Experts of a small language model.
Size: 16 layers, 103M parameters.
Experts: 32 experts in each of 15 layers, 512 squared ReLU neurons an expert, 1 pick a token, a softmax router.
Below are experts of layer 6 (counted from 0) of a mixture-of-experts language model. Rows are named router (the router's row for the expert), down (a neuron's output weights, with its number) and show model dimensions 0-191. Each number is 200 + 40 x the weight over its row's rms, rounded and kept within 0 to 999.
After each expert's rows: a language model's description of what the expert responds to. This comes from a sample of Wikipedia text that the model never trained on.

# expert 29
router,199,231,170,190,179,193,153,186,169,190,229,271,230,261,181,239,213,191,265,168,171,150,239,207,214,252,265,174,209,184,234,267,222,236,162,188,191,284,105,220,209,220,191,246,267,223,253,210,147,134,189,187,209,142,277,240,193,257,188,216,179,250,214,105,208,181,223,215,145,167,186,120,183,202,197,198,219,193,189,213,273,217,230,182,214,139,250,175,221,191,206,238,212,226,268,198,196,187,250,281,164,230,210,194,201,163,178,230,164,196,267,214,226,235,170,272,159,280,200,256,221,229,198,159,128,185,187,169,205,263,248,202,232,206,136,156,188,153,165,158,166,212,226,280,263,127,227,216,180,198,104,199,193,162,227,135,225,224,270,178,186,157,161,243,161,211,217,124,173,219,142,145,275,123,150,187,220,145,139,195,250,216,200,157,191,215,231,167,129,190,163,238
down8,206,151,195,165,187,196,189,193,181,181,171,165,167,239,202,137,268,129,195,164,179,197,215,188,213,257,249,256,240,247,201,250,212,219,187,149,175,196,205,156,201,187,182,280,234,189,178,181,180,176,236,246,217,197,267,113,205,154,237,198,221,169,184,180,202,134,141,209,233,113,180,235,243,197,159,181,166,174,95,231,203,167,171,226,207,171,145,215,203,177,204,169,150,142,214,207,122,155,222,165,223,144,193,254,230,231,213,210,185,215,207,97,205,232,199,123,225,181,248,201,149,279,243,224,128,193,81,233,175,199,245,282,210,224,282,190,226,193,233,106,167,204,237,220,240,187,181,226,250,214,264,212,261,216,216,170,159,226,204,297,131,191,205,196,182,240,211,189,168,262,253,148,198,269,308,149,186,173,191,195,196,255,272,187,208,199,233,215,197,248,232,193
What it handles: Decimal points, pipes and semicolons between figures in tables of election results, scores and statistics, as in 43.0, | 66, ; 0–1.

# expert 31
router,136,160,182,219,164,184,121,221,220,207,279,237,182,137,201,186,225,169,237,198,214,205,161,251,234,196,153,261,208,230,246,211,220,128,210,245,259,175,177,179,209,161,225,159,207,135,245,198,189,173,159,210,185,224,228,294,254,158,164,192,257,162,204,223,152,295,147,166,219,196,129,187,252,154,234,157,241,188,253,201,139,121,208,157,208,184,190,178,245,186,265,193,183,235,231,168,202,157,211,189,194,200,232,172,188,219,309,191,165,234,130,139,181,174,286,180,152,201,207,187,169,264,202,224,168,192,142,204,186,154,224,174,145,147,194,219,290,252,202,279,232,173,244,253,146,191,140,243,124,211,137,250,179,151,210,213,140,196,217,142,218,192,208,330,237,192,192,198,186,189,198,146,213,188,213,134,196,208,192,213,144,213,181,233,205,218,217,267,174,150,153,257
down0,165,216,188,177,243,152,221,162,159,221,230,231,225,176,187,205,213,271,184,143,159,220,198,160,187,225,242,184,186,160,183,258,209,161,240,233,183,231,167,190,127,165,261,143,149,203,143,158,207,312,210,194,179,263,177,219,169,138,185,206,199,202,256,224,130,139,178,184,184,165,207,196,127,203,153,248,176,250,284,126,240,198,163,210,285,145,157,159,216,229,209,188,164,154,98,166,276,210,153,223,174,185,134,195,251,174,223,126,162,232,205,250,149,224,221,219,134,143,219,189,245,142,227,187,182,186,170,230,194,239,253,231,198,138,188,200,265,168,168,238,178,214,176,199,195,189,265,161,264,176,187,192,171,244,183,247,194,210,185,176,212,193,138,258,169,222,209,196,154,144,136,220,207,222,216,170,251,125,168,191,284,225,229,230,206,147,294,167,160,211,101,234
What it handles: Middle syllables of Latinate words before suffixes like -ation or -ate, e.g. integr-ation, demonstr-ation, situ-ated, deposition.

# expert 21
router,214,201,242,226,220,163,161,180,194,138,236,152,212,206,133,155,185,209,210,267,160,138,235,196,180,300,203,222,228,186,239,154,262,267,183,186,312,208,203,207,176,207,191,158,204,218,185,178,222,222,165,237,208,216,213,159,270,182,205,123,226,152,230,210,181,184,241,202,127,225,242,203,180,267,219,231,218,237,195,205,255,210,179,179,126,170,198,178,232,164,122,156,232,218,142,292,241,174,248,207,146,72,278,211,157,191,136,193,229,231,206,210,178,135,171,199,245,226,191,146,162,215,101,181,181,201,199,221,275,251,247,204,196,264,164,199,170,217,157,158,209,224,155,242,192,270,191,210,210,231,221,161,169,311,215,157,254,221,261,177,249,177,188,211,167,173,191,263,214,229,234,150,189,140,225,256,218,219,218,162,188,200,201,221,214,169,111,179,197,125,243,229
down4,100,198,164,199,216,120,228,224,116,206,218,182,188,168,142,185,115,151,198,176,248,200,154,265,183,242,230,225,222,228,166,200,154,216,251,181,201,273,231,230,196,229,145,214,221,160,189,168,209,239,148,141,205,175,242,213,243,232,164,203,213,207,282,215,210,178,232,195,131,179,224,318,180,217,235,171,166,214,170,271,163,170,254,219,195,234,172,178,146,173,191,203,136,225,192,228,188,249,194,267,176,204,169,264,119,222,194,256,200,187,255,198,178,184,244,177,129,178,251,231,153,219,124,204,215,251,255,218,208,159,214,213,165,169,183,156,196,216,140,180,212,231,267,147,281,160,225,270,100,306,233,202,298,193,253,214,173,194,290,200,171,127,237,225,250,180,157,216,235,201,211,202,192,217,216,151,193,174,216,132,230,212,212,232,210,200,236,183,166,242,178,210
What it handles: Line breaks, dashes, colons and pieces after a capital D at the start of infobox and cast lines, such as Directed by, as.

# expert 5
router,212,236,248,256,130,148,186,216,226,168,209,179,278,188,128,174,189,263,210,206,196,289,173,154,233,188,218,152,224,209,182,203,187,212,212,186,238,233,222,176,134,168,105,177,262,195,179,231,192,227,201,254,250,225,187,172,184,162,186,169,117,205,176,227,227,246,219,222,123,274,266,205,217,164,143,214,220,183,130,178,205,153,215,149,132,162,245,255,177,191,194,269,159,215,218,197,193,274,140,237,185,205,155,224,261,235,205,197,237,138,163,210,265,159,236,157,220,170,226,256,110,145,133,222,211,206,201,256,208,178,203,223,171,133,194,215,188,202,183,205,164,214,199,226,230,174,197,151,187,220,207,197,148,161,149,296,228,208,193,244,259,192,121,209,240,245,184,183,137,166,166,224,181,188,174,191,151,202,279,219,242,151,142,100,115,261,240,219,151,143,220,166
down4,266,137,154,109,264,222,139,190,276,221,197,231,210,240,157,207,202,215,210,200,200,216,257,213,160,188,156,217,289,222,159,241,155,246,171,235,201,154,232,176,153,158,185,145,210,196,269,176,161,229,190,206,191,179,238,200,167,188,217,246,196,241,225,203,146,197,235,206,216,217,261,264,149,213,155,239,182,135,208,291,141,230,155,234,203,140,186,168,201,296,177,154,245,184,238,112,207,207,235,192,183,272,160,243,271,218,121,202,200,230,209,240,245,228,229,202,245,266,316,223,223,142,136,222,219,169,156,278,203,140,202,210,168,238,178,196,211,245,214,209,153,210,247,149,188,237,209,195,193,199,301,160,175,132,209,214,266,223,231,192,176,176,187,175,189,162,170,151,251,142,209,163,168,270,178,187,193,230,197,205,209,222,230,190,170,196,248,167,267,126,141,182
What it handles: Inner and final pieces of Slavic, Asian and other foreign names, such as -ov-, -ić, Nov-ot-ná, Sanj-ay; also the word called.

# expert 7
router,220,200,192,193,150,160,211,250,271,157,108,204,232,256,145,122,225,255,226,229,171,172,209,217,183,258,256,243,171,186,251,242,199,285,185,166,216,240,159,171,239,185,180,135,233,140,255,167,218,173,118,216,180,220,195,191,156,303,262,198,219,237,204,217,212,194,169,146,154,248,218,236,146,185,157,236,141,136,187,247,226,259,209,233,254,185,237,250,258,213,210,194,196,212,227,254,148,224,223,238,294,207,172,229,217,184,163,251,138,227,194,269,209,176,236,244,218,188,152,207,232,214,171,174,200,216,199,169,231,212,218,145,184,131,133,239,183,122,161,114,192,246,206,210,241,227,151,120,153,238,162,164,289,172,172,170,237,244,174,239,192,215,189,142,188,198,168,112,203,196,250,185,140,210,235,206,164,237,150,226,226,204,200,208,187,234,247,230,181,272,131,212
down8,153,198,196,200,239,86,226,145,184,236,195,185,208,238,163,164,129,190,195,255,201,290,163,181,197,153,207,186,212,130,292,147,187,186,176,186,151,234,256,184,195,101,231,217,207,192,186,142,166,202,187,166,204,250,238,250,272,169,227,178,224,200,194,203,217,266,172,209,202,162,243,225,187,218,160,247,208,232,167,174,213,242,168,186,212,190,221,169,176,271,253,211,160,159,179,143,188,217,242,223,175,234,212,183,215,222,236,166,277,128,216,200,166,212,197,244,168,191,188,210,123,244,198,194,230,203,267,188,193,184,268,180,160,117,211,214,209,182,222,152,189,205,209,197,201,245,93,234,192,200,195,221,153,168,188,231,130,198,129,178,175,261,198,155,211,131,240,236,211,218,143,139,141,320,155,189,223,201,106,197,190,172,298,191,276,138,135,170,214,242,197,265
What it handles: First-column labels and party or country names in wiki tables such as election results, demographics and chart positions, e.g. Republican, Native American, New Zealand.

# expert 27
router,244,216,235,140,145,186,188,177,253,229,156,201,251,169,290,198,176,182,193,269,203,177,232,194,138,199,169,102,177,247,136,217,139,130,137,219,191,157,205,231,218,169,216,246,179,149,240,151,185,169,198,238,192,110,188,242,229,161,154,204,173,161,195,236,209,204,193,239,168,226,157,274,210,143,205,294,289,155,181,226,189,255,218,211,197,180,207,199,204,140,254,215,233,189,173,250,186,268,208,216,230,140,218,167,252,192,189,143,165,275,120,292,255,164,211,244,242,269,236,154,251,185,231,242,219,228,206,227,229,172,176,220,220,256,112,218,236,209,224,174,178,198,244,126,214,220,174,172,243,205,233,244,145,151,228,288,198,273,144,193,141,208,259,155,238,253,245,201,203,215,202,175,203,219,226,218,268,169,199,166,162,157,248,203,217,239,212,181,176,246,174,243
down0,190,200,164,171,178,225,236,227,242,194,151,237,119,234,195,219,177,232,208,217,188,222,197,239,147,207,182,238,180,183,255,205,286,218,251,193,189,178,177,243,230,223,166,287,146,240,212,213,236,198,210,138,182,241,147,146,193,161,179,141,230,285,191,258,196,272,197,187,222,263,208,250,361,186,139,139,248,178,132,175,176,175,219,195,181,192,232,227,255,215,291,213,220,179,202,153,151,228,210,144,224,208,243,210,173,177,274,175,166,204,158,180,145,197,198,253,263,224,186,179,329,214,209,217,154,127,231,113,198,254,200,199,192,157,207,227,215,231,185,200,134,242,172,161,173,140,209,259,175,168,164,244,188,235,223,241,193,195,237,182,213,229,205,169,245,238,224,182,209,182,286,215,204,186,199,221,216,221,200,221,179,223,158,225,92,164,277,237,178,280,204,227
What it handles: The words and, or, but after commas and lists, plus the piece ro in Outro and similar mid-word fragments.

# expert 24
router,132,149,138,185,244,269,229,144,187,174,199,207,146,147,232,236,206,224,201,261,252,238,205,177,197,174,161,101,184,214,170,183,223,233,177,134,156,270,228,192,233,192,240,229,233,216,183,136,170,217,241,156,190,161,184,267,239,211,203,231,180,236,190,191,201,166,263,271,197,169,204,168,216,218,158,107,165,246,258,210,223,169,169,209,202,189,148,201,260,235,155,145,234,173,205,186,160,192,217,184,147,185,256,191,256,165,220,173,153,251,245,177,179,218,207,164,162,272,189,246,186,173,235,201,225,274,266,127,185,148,156,225,238,247,281,156,189,230,203,214,179,96,227,170,211,157,187,208,197,185,251,214,189,278,259,174,174,170,237,231,218,153,216,225,156,271,189,181,161,149,221,272,301,199,230,241,248,146,266,156,202,230,172,226,134,193,243,179,246,142,123,181
down8,121,249,204,187,233,224,176,142,208,175,182,205,188,200,178,146,215,170,183,167,178,195,197,199,209,230,254,179,245,236,210,250,252,165,192,179,251,196,132,235,253,210,135,222,190,249,160,161,218,198,195,192,176,208,205,187,135,237,148,214,100,187,209,178,192,240,215,156,199,188,112,274,187,204,179,153,184,204,235,236,154,178,225,200,128,222,218,271,244,166,187,270,202,269,151,227,234,202,150,184,269,180,305,182,241,176,115,186,191,241,162,177,223,207,215,166,190,290,244,168,212,187,177,253,156,201,193,137,165,217,261,218,202,216,212,195,93,293,222,142,230,98,210,179,154,223,194,239,193,217,234,192,190,162,220,189,207,171,213,177,224,176,189,191,139,231,225,153,170,175,143,160,244,250,192,191,191,243,214,172,242,245,265,228,167,179,104,58,172,233,155,167
What it handles: Periods ending sentences, paragraph breaks, and == section heading markers such as History, Career, See also.

# expert 11
router,257,226,173,206,227,209,187,223,287,171,126,195,142,145,168,215,221,207,207,198,218,206,113,299,237,181,225,132,260,170,159,201,169,236,248,228,160,176,195,210,182,201,222,257,263,194,186,207,236,182,187,188,115,243,258,178,246,147,258,230,257,125,164,200,208,162,183,202,153,151,225,259,207,179,202,220,259,222,183,224,188,154,215,209,143,181,241,206,183,154,209,151,209,273,197,192,235,243,242,220,204,188,295,138,168,167,201,285,178,211,254,208,198,154,180,232,217,257,213,214,227,240,168,203,287,176,200,258,247,279,198,241,188,225,186,164,182,150,191,151,218,234,251,256,157,232,166,184,203,226,199,255,216,273,189,244,239,231,143,249,179,212,126,170,195,192,257,141,173,248,154,154,127,154,233,160,270,113,192,203,164,275,189,228,209,213,216,220,177,113,217,218
down4,227,221,171,198,153,113,151,221,234,248,282,181,262,205,196,160,231,244,255,217,241,207,171,189,170,199,151,128,259,146,203,144,186,144,162,176,207,172,120,203,220,172,227,249,159,207,158,285,227,192,301,201,185,156,225,200,175,202,217,242,205,211,113,235,186,242,204,203,291,216,248,227,141,300,247,208,163,146,137,164,180,198,206,211,246,218,205,235,211,184,212,148,188,201,271,205,232,224,237,249,280,161,189,206,216,152,110,110,150,196,146,190,136,188,224,142,209,223,210,157,218,186,207,139,213,176,286,249,202,133,147,245,163,262,194,194,230,253,213,221,112,239,199,199,208,262,218,287,223,153,233,169,216,237,198,209,204,180,169,212,197,209,199,200,189,222,182,211,229,229,205,161,236,164,159,220,158,207,204,177,270,165,163,147,143,273,192,181,154,177,216,190
What it handles: Opening parentheses with their first letter, often after a name, for birth dates, countries, networks or authorities, as in (born, (USA), (L.